Weights of a small mixture-of-experts language model, trained from scratch on English Wikipedia.
Size: width 160, vocabulary 8192, 32.5M parameters.
Experts: 64 experts in each of 11 layers, 48 SwiGLU neurons an expert, a softmax router.
Training: a variant of Adam for the experts, 267M tokens.
Below are experts of layer 7 (counted from 0) of a mixture-of-experts language model. Rows are named router (the router's row for the expert), gate (a neuron's input weights, with its number), up (a neuron's input weights, with its number) and show model dimensions 0-159. Each number is 50 + 10 x the weight over its row's rms, rounded and kept within 0 to 99.
After each expert's rows: a language model's description of what the expert responds to. This comes from a sample of Wikipedia text that the model never trained on.

# expert 50
router:39 60 51 53 59 66 57 47 58 55 36 43 56 32 32 61 52 70 44 54 65 35 33 45 41 39 53 41 60 55 56 71 59 57 35 48 55 52 40 54 45 46 43 52 45 50 44 40 47 65 46 31 50 49 61 67 52 61 74 75 57 62 43 27 36 70 36 44 51 72 37 44 59 47 53 47 49 37 57 49 40 38 45 48 47 37 49 47 50 53 69 47 50 41 52 54 60 51 49 54 50 70 44 43 62 59 39 40 50 59 42 54 74 54 45 43 50 64 41 44 43 59 40 64 41 48 48 56 44 40 54 64 44 35 51 61 48 52 67 45 43 43 60 39 34 39 43 43 52 48 42 33 62 33 50 52 53 53 57 50
gate0:48 63 52 45 51 70 37 54 38 36 60 49 62 49 54 72 52 32 35 47 66 41 39 34 55 58 32 50 55 62 48 70 56 45 50 53 49 64 47 49 47 40 47 51 58 32 60 54 44 56 47 37 54 39 36 44 54 52 54 40 49 70 69 46 42 71 58 44 46 40 69 43 58 38 44 43 61 60 46 64 42 36 46 57 46 63 53 36 39 55 58 30 47 54 41 62 47 52 58 54 60 31 42 52 50 64 65 44 59 73 34 56 51 62 56 45 62 57 55 50 60 49 44 36 57 57 46 30 58 51 49 40 74 40 55 29 55 35 57 48 44 58 56 59 59 55 60 50 44 42 45 47 58 48 52 67 51 56 59 60
up0:45 47 65 56 46 65 49 53 52 48 52 56 47 37 39 63 54 33 35 51 55 44 47 49 59 44 60 42 53 55 66 39 55 34 42 50 37 63 47 42 39 36 51 72 50 46 64 53 44 37 41 66 39 46 30 54 52 45 41 38 37 47 64 54 61 74 38 64 53 60 49 57 76 46 47 40 38 42 81 49 36 45 45 37 62 51 40 49 54 35 38 37 40 44 44 54 59 38 43 44 49 38 41 65 53 46 51 60 46 49 53 51 43 59 38 25 51 45 49 56 62 52 47 52 47 49 65 60 50 57 39 49 65 68 58 41 46 56 70 47 34 39 61 57 41 31 55 45 59 42 42 53 68 45 54 58 56 57 52 59
gate1:51 30 36 51 55 54 53 37 53 31 50 58 62 57 45 46 38 45 48 47 60 63 59 62 50 49 51 39 67 33 60 49 50 56 51 53 51 58 34 43 61 57 49 53 37 56 61 40 48 37 55 52 60 33 65 66 58 59 45 47 53 43 66 58 48 50 48 48 58 40 44 40 50 59 37 64 47 57 41 41 58 69 66 45 57 65 33 41 43 71 47 38 38 37 64 37 52 53 53 63 52 36 51 43 46 28 58 50 64 61 33 63 53 43 57 35 61 72 48 34 44 72 56 59 49 33 50 53 37 54 58 47 39 40 39 64 48 42 55 47 52 41 59 56 42 54 64 48 28 57 52 46 43 48 41 24 48 53 50 46
up1:72 49 49 53 46 37 41 62 50 59 72 49 37 63 54 42 45 52 38 53 64 50 44 45 49 57 50 47 62 60 67 49 33 34 26 40 51 43 47 57 52 46 50 54 36 42 64 43 46 41 48 54 47 51 46 52 71 49 49 54 34 50 47 40 62 35 26 34 48 64 43 36 62 55 73 56 46 53 58 54 69 61 44 43 55 78 41 61 51 53 47 38 47 32 51 40 45 57 47 52 41 37 59 59 42 38 50 66 62 32 52 55 43 54 59 44 59 61 61 46 50 67 65 41 52 40 64 67 34 50 45 60 56 41 53 59 38 55 60 49 46 37 63 56 40 34 54 54 44 40 43 65 52 53 33 46 55 40 48 54
gate2:45 42 48 36 45 48 44 45 49 41 42 51 60 48 52 52 52 60 46 51 49 51 49 36 47 61 54 59 55 53 65 54 40 65 55 45 43 38 59 50 43 80 61 38 43 58 55 54 37 43 43 38 29 37 33 59 37 29 60 61 52 67 42 26 60 38 48 45 49 51 61 45 55 20 38 59 58 45 54 59 33 55 55 44 63 47 49 63 33 68 59 59 46 50 51 34 56 56 51 50 37 57 39 61 60 73 46 51 47 63 33 45 64 61 64 49 47 45 56 48 42 59 50 43 51 50 49 51 50 54 52 70 48 49 56 40 67 42 51 56 56 52 54 52 46 26 45 42 44 75 39 47 66 39 43 55 41 66 45 58
up2:52 59 53 47 57 46 36 61 44 39 48 40 51 39 39 42 46 56 43 52 56 46 52 51 40 45 63 39 65 61 54 70 50 56 59 60 54 58 58 24 52 39 64 36 64 50 48 48 53 49 34 54 57 61 52 51 65 53 37 48 51 48 64 54 54 40 46 39 36 32 35 60 54 64 46 44 61 49 56 42 60 65 14 45 50 45 56 54 52 32 52 58 51 62 43 58 56 51 35 41 55 57 68 55 67 26 42 44 62 47 62 58 64 36 39 41 64 36 42 52 52 55 40 51 62 57 46 57 46 38 62 38 46 59 40 43 32 49 40 54 64 53 48 38 53 64 54 63 43 39 55 53 28 61 67 43 61 47 42 43
It responds to: Section heading words

# expert 51
router:40 39 51 53 56 58 65 39 65 45 39 31 45 32 49 63 60 65 59 40 52 42 49 41 34 43 41 47 54 36 68 53 60 54 47 55 55 59 42 57 55 42 43 55 38 40 38 37 52 57 32 39 58 61 47 58 36 56 50 54 63 52 44 30 51 53 40 45 45 51 42 41 56 51 29 45 53 35 53 40 41 43 56 53 50 36 36 48 61 52 43 47 37 40 66 62 60 45 67 66 55 57 56 54 60 50 61 35 54 41 27 66 67 61 45 45 67 58 34 43 44 64 39 59 30 48 52 44 45 60 61 59 45 39 59 65 42 51 71 40 50 39 59 52 48 31 59 41 58 59 46 45 56 39 60 59 64 57 63 54
gate0:61 49 58 49 48 54 39 33 46 53 42 54 27 38 60 37 42 56 54 39 52 41 45 68 43 48 53 54 62 57 44 53 60 54 45 33 67 53 76 34 52 42 82 46 45 54 64 43 47 48 57 49 45 49 50 46 64 40 47 39 52 41 59 50 50 19 30 62 47 57 54 48 54 42 58 41 46 60 42 35 67 41 53 54 59 55 45 50 44 48 38 64 48 52 42 55 54 33 46 65 53 59 29 48 50 46 38 63 59 53 28 59 42 66 57 54 56 58 31 52 41 49 62 48 56 42 67 51 52 39 40 58 52 56 52 42 53 55 46 60 27 41 62 49 49 39 36 48 39 61 62 41 59 41 42 53 31 59 44 52
up0:54 57 59 59 48 57 43 68 47 50 45 59 41 66 57 49 35 33 57 66 29 75 55 43 67 65 55 40 49 29 40 65 35 42 40 45 50 47 47 43 63 52 47 53 48 46 63 51 44 58 47 41 43 56 46 55 50 52 53 44 64 56 40 38 37 42 73 51 49 44 25 61 25 58 63 31 45 47 47 49 57 60 46 60 56 67 53 41 43 46 40 51 51 38 54 49 49 49 56 41 37 59 45 41 58 63 50 54 43 61 42 52 43 44 54 32 53 68 58 46 68 59 58 60 57 46 56 45 49 40 54 51 60 45 53 50 72 53 47 46 46 42 48 36 34 41 51 39 34 31 40 69 37 32 56 50 54 64 63 58
gate1:52 32 73 47 56 74 48 51 63 43 47 34 51 47 50 56 48 48 51 37 47 58 59 51 46 40 72 63 38 51 43 35 71 43 66 50 53 60 51 55 49 41 57 33 64 48 52 41 32 29 57 47 53 35 41 32 50 48 65 51 60 53 53 70 46 57 52 39 46 42 51 29 60 63 58 45 51 53 49 52 57 57 45 45 50 38 45 59 57 49 56 52 58 60 45 51 47 45 46 50 62 33 58 57 67 29 41 54 50 36 40 59 42 62 44 36 57 45 42 48 53 62 57 44 37 46 68 40 62 57 36 38 58 51 57 42 36 42 52 60 30 33 38 56 62 52 56 45 71 71 54 54 58 56 52 50 56 39 68 55
up1:55 57 43 38 62 44 28 37 53 47 63 50 66 59 62 56 52 54 57 49 53 50 45 42 55 57 45 40 45 58 34 45 59 40 58 42 44 47 51 60 54 48 51 70 62 67 47 69 65 44 39 61 67 34 51 48 53 35 47 45 45 48 59 32 41 58 70 54 50 41 28 75 31 48 59 42 54 55 46 37 68 54 50 55 33 63 49 59 44 41 40 45 64 52 40 49 49 45 61 66 58 52 60 44 29 47 61 49 44 46 40 20 55 48 65 42 53 51 52 52 42 35 51 47 34 42 50 57 47 45 57 30 43 57 46 48 55 47 54 53 48 57 30 46 47 42 63 39 63 53 60 34 44 71 60 49 43 59 46 57
gate2:50 63 39 43 58 51 67 49 62 42 35 40 41 50 48 42 45 46 55 34 53 59 44 48 37 55 52 26 55 43 58 49 52 65 41 49 50 31 44 57 52 49 44 31 42 34 43 52 49 62 41 38 49 56 45 60 39 51 57 48 67 62 25 32 42 51 52 52 50 45 43 58 51 50 43 55 52 48 48 45 55 49 57 55 49 25 42 52 54 61 47 59 38 42 60 49 49 50 74 49 47 48 56 44 64 44 55 50 53 56 39 73 62 57 56 50 67 61 43 34 44 69 38 68 38 47 54 63 33 45 48 68 52 38 51 52 52 55 60 55 47 41 62 51 53 43 73 34 68 51 54 52 55 44 60 59 66 67 81 59
up2:62 43 33 59 56 55 55 51 48 53 25 50 49 55 43 56 71 54 38 64 49 39 65 52 55 53 49 53 38 44 43 53 62 58 39 52 44 41 48 42 62 35 58 56 39 45 50 58 53 71 44 41 42 35 52 43 43 52 56 41 64 52 55 50 48 51 51 55 51 69 52 52 41 64 61 60 41 39 33 58 35 48 65 51 52 50 50 53 67 46 64 44 45 76 33 53 32 54 33 53 43 61 34 47 46 65 69 52 56 61 42 55 80 72 48 44 51 41 47 49 46 41 53 50 40 48 47 47 54 41 40 53 66 32 59 70 46 51 36 60 45 54 41 52 50 51 55 66 36 59 35 48 56 60 45 26 39 54 34 48
It responds to: Determiners and possessives

# expert 16
router:40 46 40 54 60 52 67 37 61 55 41 38 46 41 29 55 53 54 49 43 63 41 53 46 39 38 63 47 48 41 47 50 71 55 36 58 43 54 48 41 56 36 44 53 48 51 32 36 59 59 31 44 58 67 62 61 42 66 55 49 66 68 33 52 40 59 41 42 48 64 46 52 47 52 35 43 29 38 53 35 38 41 65 66 48 39 46 42 50 62 46 43 40 51 58 53 54 41 71 62 61 53 34 56 59 60 62 51 70 53 45 68 64 58 46 38 57 60 39 39 44 57 45 63 34 39 55 66 41 47 53 50 43 42 39 51 51 47 50 45 46 43 66 54 51 41 61 52 66 69 48 38 75 46 50 47 57 53 49 44
gate0:36 33 67 56 51 45 55 34 58 54 44 55 26 44 47 52 47 53 47 65 68 40 54 46 40 43 59 55 57 50 44 46 46 69 42 49 37 55 44 51 68 43 31 59 46 53 47 53 48 69 38 35 50 57 59 64 50 66 53 66 48 46 42 42 39 47 44 35 51 59 54 44 31 53 58 43 55 62 58 44 62 46 52 65 60 48 51 51 32 42 67 56 36 47 74 57 52 31 47 67 48 57 60 45 42 56 41 47 45 59 53 50 42 46 44 40 55 60 15 45 44 65 43 48 56 52 65 49 63 57 55 50 23 40 51 45 55 36 47 52 42 35 58 53 57 44 47 46 73 66 60 51 37 55 40 47 50 63 55 44
up0:61 47 63 33 42 60 51 55 60 45 48 46 71 66 58 46 74 47 67 24 34 42 59 46 54 69 61 49 69 30 59 45 47 49 46 54 48 42 46 46 57 46 52 63 47 43 39 44 57 64 54 43 49 49 55 39 55 51 53 43 55 58 38 55 56 63 62 54 39 41 39 45 47 55 48 45 32 36 27 52 47 47 50 46 42 50 41 29 58 41 41 34 60 51 55 51 46 72 60 60 71 41 50 56 36 47 56 30 64 43 47 38 65 35 56 60 51 49 41 34 39 46 34 61 34 23 51 53 58 35 58 64 37 42 44 56 69 50 48 47 46 52 46 48 38 44 55 50 52 61 51 39 44 45 49 44 55 50 53 43
gate1:38 48 51 71 51 39 55 25 49 46 41 68 49 50 40 57 63 57 36 49 52 50 69 66 48 36 40 56 39 20 54 32 50 46 52 30 46 47 40 43 50 55 42 39 41 59 34 39 68 52 52 58 53 54 67 41 72 61 42 51 65 42 51 48 53 52 41 42 54 60 48 65 48 49 50 47 50 40 47 36 25 50 62 40 45 29 47 49 51 53 52 46 48 48 48 47 49 56 72 49 52 45 37 55 38 55 53 56 68 54 51 66 42 52 44 31 72 60 46 47 58 49 67 43 46 38 54 64 50 52 51 43 54 51 52 30 68 32 55 46 45 58 64 63 52 49 47 43 43 65 61 50 51 50 35 55 40 39 54 59
up1:48 39 47 67 59 37 47 35 52 53 59 43 56 67 54 49 75 52 45 34 47 50 60 80 43 31 57 60 37 43 45 44 58 53 63 48 48 41 53 43 57 49 48 68 61 51 26 42 52 47 69 50 50 36 68 47 58 42 49 51 57 51 30 42 47 65 50 69 43 67 39 49 48 51 61 38 48 38 66 58 47 26 61 56 48 41 58 51 41 47 47 43 63 42 53 50 49 36 45 59 42 44 72 46 49 37 47 55 46 38 54 61 59 53 45 61 54 59 48 32 36 48 58 51 46 53 46 56 59 39 58 53 43 51 52 51 40 44 51 61 43 53 55 59 40 49 57 48 59 69 55 36 43 40 47 12 50 49 57 55
gate2:54 53 44 46 47 54 67 43 46 70 55 40 40 49 27 60 55 62 61 34 73 53 61 51 49 52 44 52 34 43 57 44 53 54 42 49 47 57 37 57 49 22 51 49 56 52 39 46 58 38 36 56 58 44 30 39 45 47 45 46 54 62 43 60 54 49 45 51 57 58 57 49 70 49 63 42 37 42 55 73 38 51 50 38 40 42 48 50 62 38 52 45 30 38 51 46 53 53 46 53 69 47 52 47 57 52 67 38 34 54 58 46 60 46 33 29 60 36 59 42 38 55 53 60 42 47 63 54 60 61 56 38 59 48 72 59 41 57 53 45 48 47 54 34 43 47 61 48 42 76 53 38 58 49 58 50 68 54 32 27
up2:53 38 47 52 48 41 67 51 56 79 63 51 42 61 39 51 43 54 57 32 53 52 56 63 34 49 47 62 35 38 61 48 55 66 59 51 54 41 53 61 50 36 51 59 58 52 38 40 40 49 56 53 61 50 34 47 36 30 42 40 46 61 44 61 61 41 44 38 52 57 34 56 44 59 58 52 33 32 63 64 46 54 64 40 47 51 37 50 40 37 49 54 48 40 56 51 38 52 57 55 47 46 47 44 56 43 62 40 29 39 46 58 57 45 28 65 58 39 51 45 50 49 60 70 42 47 64 41 59 57 41 41 57 47 78 59 38 42 54 56 54 37 54 46 56 49 52 52 41 63 52 47 40 60 65 79 72 42 49 52
It responds to: Narrative prepositions and function words

# expert 19
router:33 49 39 57 60 54 56 43 57 51 40 41 44 32 43 60 61 66 54 47 58 44 49 60 39 36 62 42 60 41 61 55 64 58 34 58 47 62 47 37 58 47 44 54 46 46 39 49 65 62 44 44 72 68 53 59 51 51 65 61 63 58 50 33 43 57 41 43 37 75 45 46 60 49 45 38 52 49 54 18 41 45 58 52 46 39 47 49 60 53 46 42 48 41 58 56 60 30 48 60 58 53 49 40 54 46 47 50 55 57 36 76 59 65 36 43 69 56 43 39 37 64 43 58 47 37 63 65 35 56 63 62 45 46 40 49 46 58 69 39 45 35 58 46 43 41 56 31 56 58 43 38 60 42 53 43 54 60 56 42
gate0:54 36 55 70 47 50 50 51 58 43 40 45 69 39 50 47 56 47 39 50 42 44 56 50 61 25 60 59 51 28 70 52 56 51 37 59 46 59 57 55 50 40 35 49 29 36 46 47 53 54 54 41 51 61 36 43 62 53 40 43 49 58 43 55 41 62 47 48 44 38 65 54 56 60 59 36 62 58 60 57 44 51 50 57 48 59 51 61 62 40 40 35 58 62 36 47 49 61 48 43 54 68 45 52 75 48 47 37 45 51 57 51 44 43 23 60 58 28 42 56 28 62 50 63 37 56 45 51 33 49 62 60 61 54 41 41 49 56 45 46 71 49 51 70 54 47 59 48 45 44 31 60 61 50 43 70 68 44 43 49
up0:47 45 56 40 53 48 63 36 47 66 57 61 48 46 48 52 69 60 62 51 58 42 38 52 66 50 46 42 65 58 47 25 46 66 59 51 64 35 44 57 50 55 65 42 51 47 44 48 31 68 36 31 36 66 69 49 42 59 53 54 48 33 43 60 59 57 50 59 39 35 51 55 63 59 42 43 48 49 28 63 49 53 58 44 60 49 30 37 64 44 47 62 41 30 52 48 44 62 44 61 56 62 54 38 42 62 48 45 34 61 49 41 42 45 50 40 46 47 51 44 59 40 33 58 61 50 45 41 58 47 44 60 47 42 57 68 49 40 44 53 63 41 42 63 32 48 33 32 72 51 71 47 47 52 52 53 48 56 52 38
gate1:39 36 40 54 53 43 51 63 58 44 59 62 52 57 51 42 57 43 45 55 55 45 45 53 51 47 49 57 47 49 41 70 46 46 47 35 59 43 51 53 66 67 42 23 57 56 43 43 39 46 48 51 61 34 56 30 59 58 60 53 38 59 56 61 45 58 65 43 34 50 75 53 69 49 46 52 56 47 54 32 35 53 52 49 75 40 48 36 40 54 56 64 31 49 44 54 32 45 39 76 35 56 58 55 48 41 57 59 38 55 43 46 60 67 56 63 71 48 31 27 40 41 55 47 46 48 66 53 33 60 58 53 43 50 65 57 61 52 52 35 40 54 63 40 49 50 48 52 55 54 39 48 48 44 52 49 48 66 40 38
up1:60 38 38 61 52 42 56 60 47 40 67 51 46 49 54 50 56 32 59 47 46 45 60 71 41 46 57 48 45 49 34 52 56 58 44 52 68 42 44 39 59 55 57 34 63 63 48 52 38 43 44 49 46 38 43 36 41 36 49 59 36 52 60 71 51 61 60 43 31 52 57 43 56 50 50 48 66 46 65 11 50 64 56 54 57 42 53 56 36 63 60 62 41 52 47 43 40 34 49 67 39 53 55 65 52 30 46 61 46 66 38 51 42 45 46 56 72 47 28 40 48 47 55 42 44 58 63 59 35 65 46 58 71 46 51 72 37 51 44 53 47 60 65 53 58 62 52 51 59 59 47 50 55 55 53 47 48 53 38 57
gate2:60 52 61 50 49 45 54 57 62 43 50 40 32 60 57 54 42 51 34 45 57 45 12 47 31 63 38 48 46 54 53 49 46 61 47 75 77 48 55 33 53 54 44 54 39 31 43 41 51 49 46 50 42 48 37 58 45 46 64 46 63 44 65 42 44 62 54 44 58 51 45 54 52 53 62 28 60 45 49 38 69 52 53 46 29 53 46 49 59 52 40 41 57 63 38 44 43 54 53 32 53 47 54 42 67 36 39 53 48 42 53 49 69 49 65 53 60 43 52 36 54 55 57 57 29 59 68 49 55 63 39 60 57 60 38 49 49 35 64 49 58 53 39 45 59 42 59 49 44 48 43 53 38 43 77 61 52 41 58 57
up2:40 43 44 34 45 54 39 50 57 39 54 39 48 56 63 49 50 44 44 38 58 40 45 41 25 60 49 41 56 44 61 70 56 50 65 51 64 43 52 44 47 45 49 75 43 37 39 39 55 43 40 56 31 31 38 48 56 44 47 50 62 52 58 39 50 57 65 47 39 51 58 49 62 66 42 25 63 48 39 51 69 43 37 56 37 48 58 54 45 52 47 59 63 58 47 59 30 43 36 36 54 45 57 34 59 48 43 49 58 40 48 40 48 49 63 51 67 53 53 43 70 51 52 63 42 37 67 61 39 80 50 50 54 57 58 34 55 40 72 36 49 55 42 47 56 42 55 57 32 38 42 59 53 50 50 48 53 45 42 56
It responds to: Closing nouns of names

# expert 55
router:35 55 43 60 64 61 56 54 63 54 45 45 40 48 42 56 56 57 40 47 52 39 38 50 48 33 57 44 62 30 56 68 69 54 39 62 54 59 54 50 58 50 26 57 38 45 40 45 50 52 53 51 56 61 54 61 43 45 66 58 67 57 40 31 34 58 56 64 37 58 36 49 67 39 41 50 45 39 64 41 46 38 54 52 51 37 45 42 53 50 50 43 45 44 45 52 63 36 49 63 57 55 45 34 64 57 49 43 48 60 39 54 72 61 43 48 54 65 47 43 36 59 41 53 34 38 59 66 38 47 64 61 39 35 57 41 41 62 79 40 41 45 60 47 48 42 56 37 55 50 39 40 59 38 58 49 74 64 52 49
gate0:38 71 63 45 54 47 39 59 67 38 52 53 55 41 49 41 44 45 59 54 43 47 37 28 61 63 39 36 39 46 51 29 56 57 67 28 25 50 58 67 53 60 39 37 49 50 67 49 44 41 45 51 42 53 64 51 63 50 57 45 39 64 39 36 31 77 56 52 62 59 34 65 61 46 52 44 44 58 50 52 54 41 54 56 44 54 44 34 49 76 51 38 49 45 48 57 37 53 49 60 52 30 52 52 61 51 67 44 50 66 47 44 30 62 60 51 47 52 42 41 34 39 57 48 56 44 48 48 49 38 53 62 64 50 47 46 56 37 54 53 52 53 47 41 48 47 54 70 52 50 54 49 46 35 42 65 56 40 66 48
up0:71 60 52 48 50 42 65 82 45 59 47 56 26 72 49 54 55 55 51 66 35 57 59 49 48 47 57 46 39 37 33 46 41 47 41 53 55 54 55 47 47 51 48 70 41 38 64 51 52 35 44 51 67 55 57 36 43 60 42 66 58 52 58 40 63 39 56 54 63 64 64 51 47 48 58 31 53 40 40 47 62 61 61 47 53 53 49 38 45 50 54 54 56 47 47 47 65 48 57 63 61 60 45 43 40 44 56 56 36 43 51 60 56 43 36 63 59 27 40 55 54 43 49 53 56 38 40 43 39 59 56 37 51 54 32 40 67 31 52 37 58 56 51 53 63 71 48 50 48 32 40 43 43 43 30 54 36 45 36 49
gate1:58 46 60 45 44 55 31 48 48 32 60 55 54 48 50 59 35 44 37 57 50 43 42 49 64 56 31 49 52 41 57 57 35 48 32 41 31 59 55 44 35 34 61 32 62 53 59 48 32 55 42 37 35 39 34 53 67 39 53 57 48 52 56 42 53 65 42 44 68 57 62 35 50 50 65 46 43 52 66 52 50 47 37 40 47 48 51 55 51 45 34 31 37 48 48 46 37 49 47 62 40 44 47 55 41 51 56 45 52 68 33 55 55 63 68 56 63 36 60 39 42 44 54 43 54 42 52 61 55 65 35 60 73 53 63 45 52 44 78 56 48 52 64 59 51 53 31 48 46 42 48 49 51 55 48 33 38 66 61 51
up1:54 54 38 54 53 46 48 45 53 48 67 60 55 51 36 37 47 46 49 41 50 54 59 40 45 66 55 72 53 43 61 52 37 43 51 48 47 69 63 46 61 51 34 50 54 70 56 48 22 42 46 56 30 48 37 47 63 43 47 44 31 57 61 53 47 50 65 40 44 47 49 69 64 24 47 55 52 49 59 49 50 39 52 39 46 34 37 57 37 64 52 59 42 38 55 55 54 40 41 47 54 41 70 66 67 43 51 54 49 55 42 43 46 29 45 58 43 37 37 52 46 51 51 61 41 36 56 41 46 65 62 40 46 63 60 50 60 51 60 57 62 44 56 48 56 39 40 46 55 65 44 80 34 56 53 52 66 59 66 43
gate2:55 55 32 55 54 45 46 63 50 45 42 53 41 65 34 38 50 56 60 49 36 60 51 38 54 59 59 35 56 53 59 43 70 44 29 67 54 48 56 41 57 38 50 38 35 59 53 48 59 49 38 53 54 51 34 44 63 51 67 49 44 37 67 37 59 65 56 40 57 45 54 46 57 53 53 51 46 33 44 53 53 47 45 37 57 58 56 56 39 45 58 47 47 66 51 38 56 61 59 38 67 48 59 67 49 35 44 43 48 46 43 60 42 44 48 58 59 64 62 54 56 46 52 50 41 38 66 49 59 41 67 74 45 49 40 51 38 59 34 22 50 40 54 28 54 35 63 55 47 56 28 39 51 30 50 53 64 57 52 30
up2:65 55 46 43 56 41 53 73 35 56 41 58 45 65 48 33 23 50 39 56 34 64 40 46 58 46 52 42 41 58 50 50 56 48 59 37 55 40 71 30 37 52 54 60 47 53 51 49 50 52 47 58 49 59 43 40 58 40 49 58 31 54 37 46 55 60 49 42 53 53 48 67 46 49 70 40 61 49 62 61 71 55 35 36 73 47 47 49 42 36 51 43 57 55 43 50 43 63 36 34 53 49 54 49 58 45 45 65 37 39 65 46 60 51 58 58 41 57 57 59 33 50 56 54 72 49 54 56 64 57 61 52 42 52 48 54 48 44 60 41 68 59 39 34 49 64 51 63 46 52 36 64 45 45 73 55 53 69 41 61
It responds to: Surname and place endings

# expert 60
router:32 54 46 52 56 56 53 41 51 55 48 37 51 41 42 50 57 60 59 54 61 43 44 49 44 33 50 43 58 33 65 50 56 62 37 60 50 65 48 42 57 43 53 47 48 51 45 38 54 61 42 36 52 60 55 65 39 49 68 58 68 57 34 43 45 67 35 43 41 49 47 45 67 47 48 58 37 48 43 45 42 44 63 61 52 46 35 51 60 60 55 42 36 45 50 67 55 37 63 65 48 64 46 46 63 51 49 43 63 58 30 59 57 68 46 52 68 46 50 23 52 61 43 57 45 49 63 50 36 54 55 54 39 55 56 58 48 62 62 33 42 42 58 32 40 32 56 25 60 60 43 30 59 35 51 35 54 61 70 48
gate0:38 58 35 32 46 32 47 51 45 63 47 54 47 53 60 50 57 48 43 54 49 44 40 41 49 39 49 56 50 35 50 52 56 63 41 37 49 62 43 54 50 52 47 58 39 54 40 41 54 59 61 57 46 61 48 71 38 41 54 67 49 53 41 56 54 49 67 56 51 71 42 57 60 51 49 39 36 54 72 38 51 57 63 42 58 52 37 47 47 61 42 60 33 43 58 57 33 47 76 61 63 69 53 51 42 44 48 32 48 34 50 40 63 64 58 36 45 53 58 33 47 53 49 58 40 67 65 34 39 63 40 56 42 60 51 43 47 65 57 44 32 43 51 48 56 43 60 44 44 49 30 38 49 43 54 74 71 41 53 67
up0:63 43 56 66 59 56 60 51 56 58 51 41 41 41 49 63 59 65 53 43 57 54 58 50 38 63 51 40 55 46 68 61 53 36 47 56 50 51 45 48 49 59 47 54 53 51 58 52 58 42 34 43 66 47 55 50 39 62 48 50 71 66 46 33 34 45 33 60 42 61 40 54 42 35 47 55 48 30 30 54 51 48 24 50 47 51 49 39 43 28 57 53 58 54 50 47 69 56 49 46 64 39 42 48 51 44 59 59 50 53 44 66 34 35 45 51 67 48 48 51 36 46 28 71 42 40 39 63 67 38 67 58 36 38 40 53 54 57 53 47 46 56 62 45 39 57 53 43 50 64 57 47 62 34 53 40 31 68 45 31
gate1:34 48 48 51 53 58 41 42 47 70 48 48 57 44 43 53 41 65 37 47 55 47 44 44 52 52 53 49 51 45 37 52 58 73 36 52 31 57 54 59 52 40 52 41 53 47 55 67 45 69 23 36 58 48 49 55 41 60 48 56 50 52 53 46 45 54 53 40 45 51 44 56 56 44 57 42 71 38 53 53 41 29 43 52 27 54 42 37 46 74 58 47 52 47 62 36 42 50 64 61 52 47 65 41 54 80 56 47 76 72 51 61 61 53 58 40 56 47 59 28 51 53 40 53 43 69 47 62 42 48 61 49 37 36 55 55 48 53 46 42 61 40 43 56 51 45 70 50 57 61 55 66 35 45 60 51 57 51 40 27
up1:38 54 55 55 49 54 55 45 65 54 52 50 66 34 59 55 56 47 45 55 66 54 43 40 67 67 37 50 61 59 49 50 29 57 52 47 48 35 56 57 29 70 47 46 59 40 44 49 57 62 52 55 52 57 23 64 47 49 45 50 35 52 36 36 53 42 29 45 57 58 54 39 35 60 60 53 28 64 64 46 49 61 35 53 52 48 29 63 51 46 57 56 52 39 61 49 52 67 55 47 40 56 62 50 45 58 57 44 23 68 50 35 48 35 35 41 40 46 59 45 54 63 59 53 53 74 45 53 47 47 32 41 52 48 63 51 43 67 54 46 39 40 58 44 41 48 52 58 55 41 58 44 59 46 58 63 38 53 36 42
gate2:52 33 48 49 57 47 67 48 53 32 54 58 66 45 48 55 52 47 53 60 46 44 42 44 49 44 42 52 52 49 54 39 42 52 60 68 45 67 55 34 55 39 64 55 38 54 60 37 62 47 55 41 44 33 54 56 71 43 55 38 43 61 44 53 62 55 36 60 53 46 57 52 50 30 44 71 70 36 56 44 57 38 45 39 54 41 27 57 62 50 54 33 47 60 55 46 41 47 49 43 45 36 41 55 46 42 30 48 65 50 63 58 40 47 46 54 61 57 53 51 58 62 53 77 31 62 45 42 70 43 35 65 55 35 47 57 63 52 53 49 45 54 50 51 33 65 58 52 58 48 61 15 44 57 45 52 42 45 52 62
up2:47 54 51 48 35 56 54 53 43 63 55 55 16 59 56 39 40 59 27 54 50 52 49 75 35 50 51 57 43 43 44 53 51 54 37 55 68 49 56 42 57 50 54 42 26 52 47 49 51 48 57 50 40 53 49 49 34 41 57 50 47 56 63 47 48 38 56 66 49 62 49 55 51 66 54 58 43 54 40 49 57 34 55 53 56 42 59 40 52 58 67 64 52 58 43 56 33 64 37 59 33 66 52 61 48 47 61 46 50 53 57 64 67 57 51 61 46 49 36 47 37 64 66 39 50 65 53 38 39 46 41 68 46 49 61 35 51 35 62 47 64 57 35 52 64 50 46 50 48 43 46 81 33 52 48 27 40 62 43 49
It responds to: Plural and Latin endings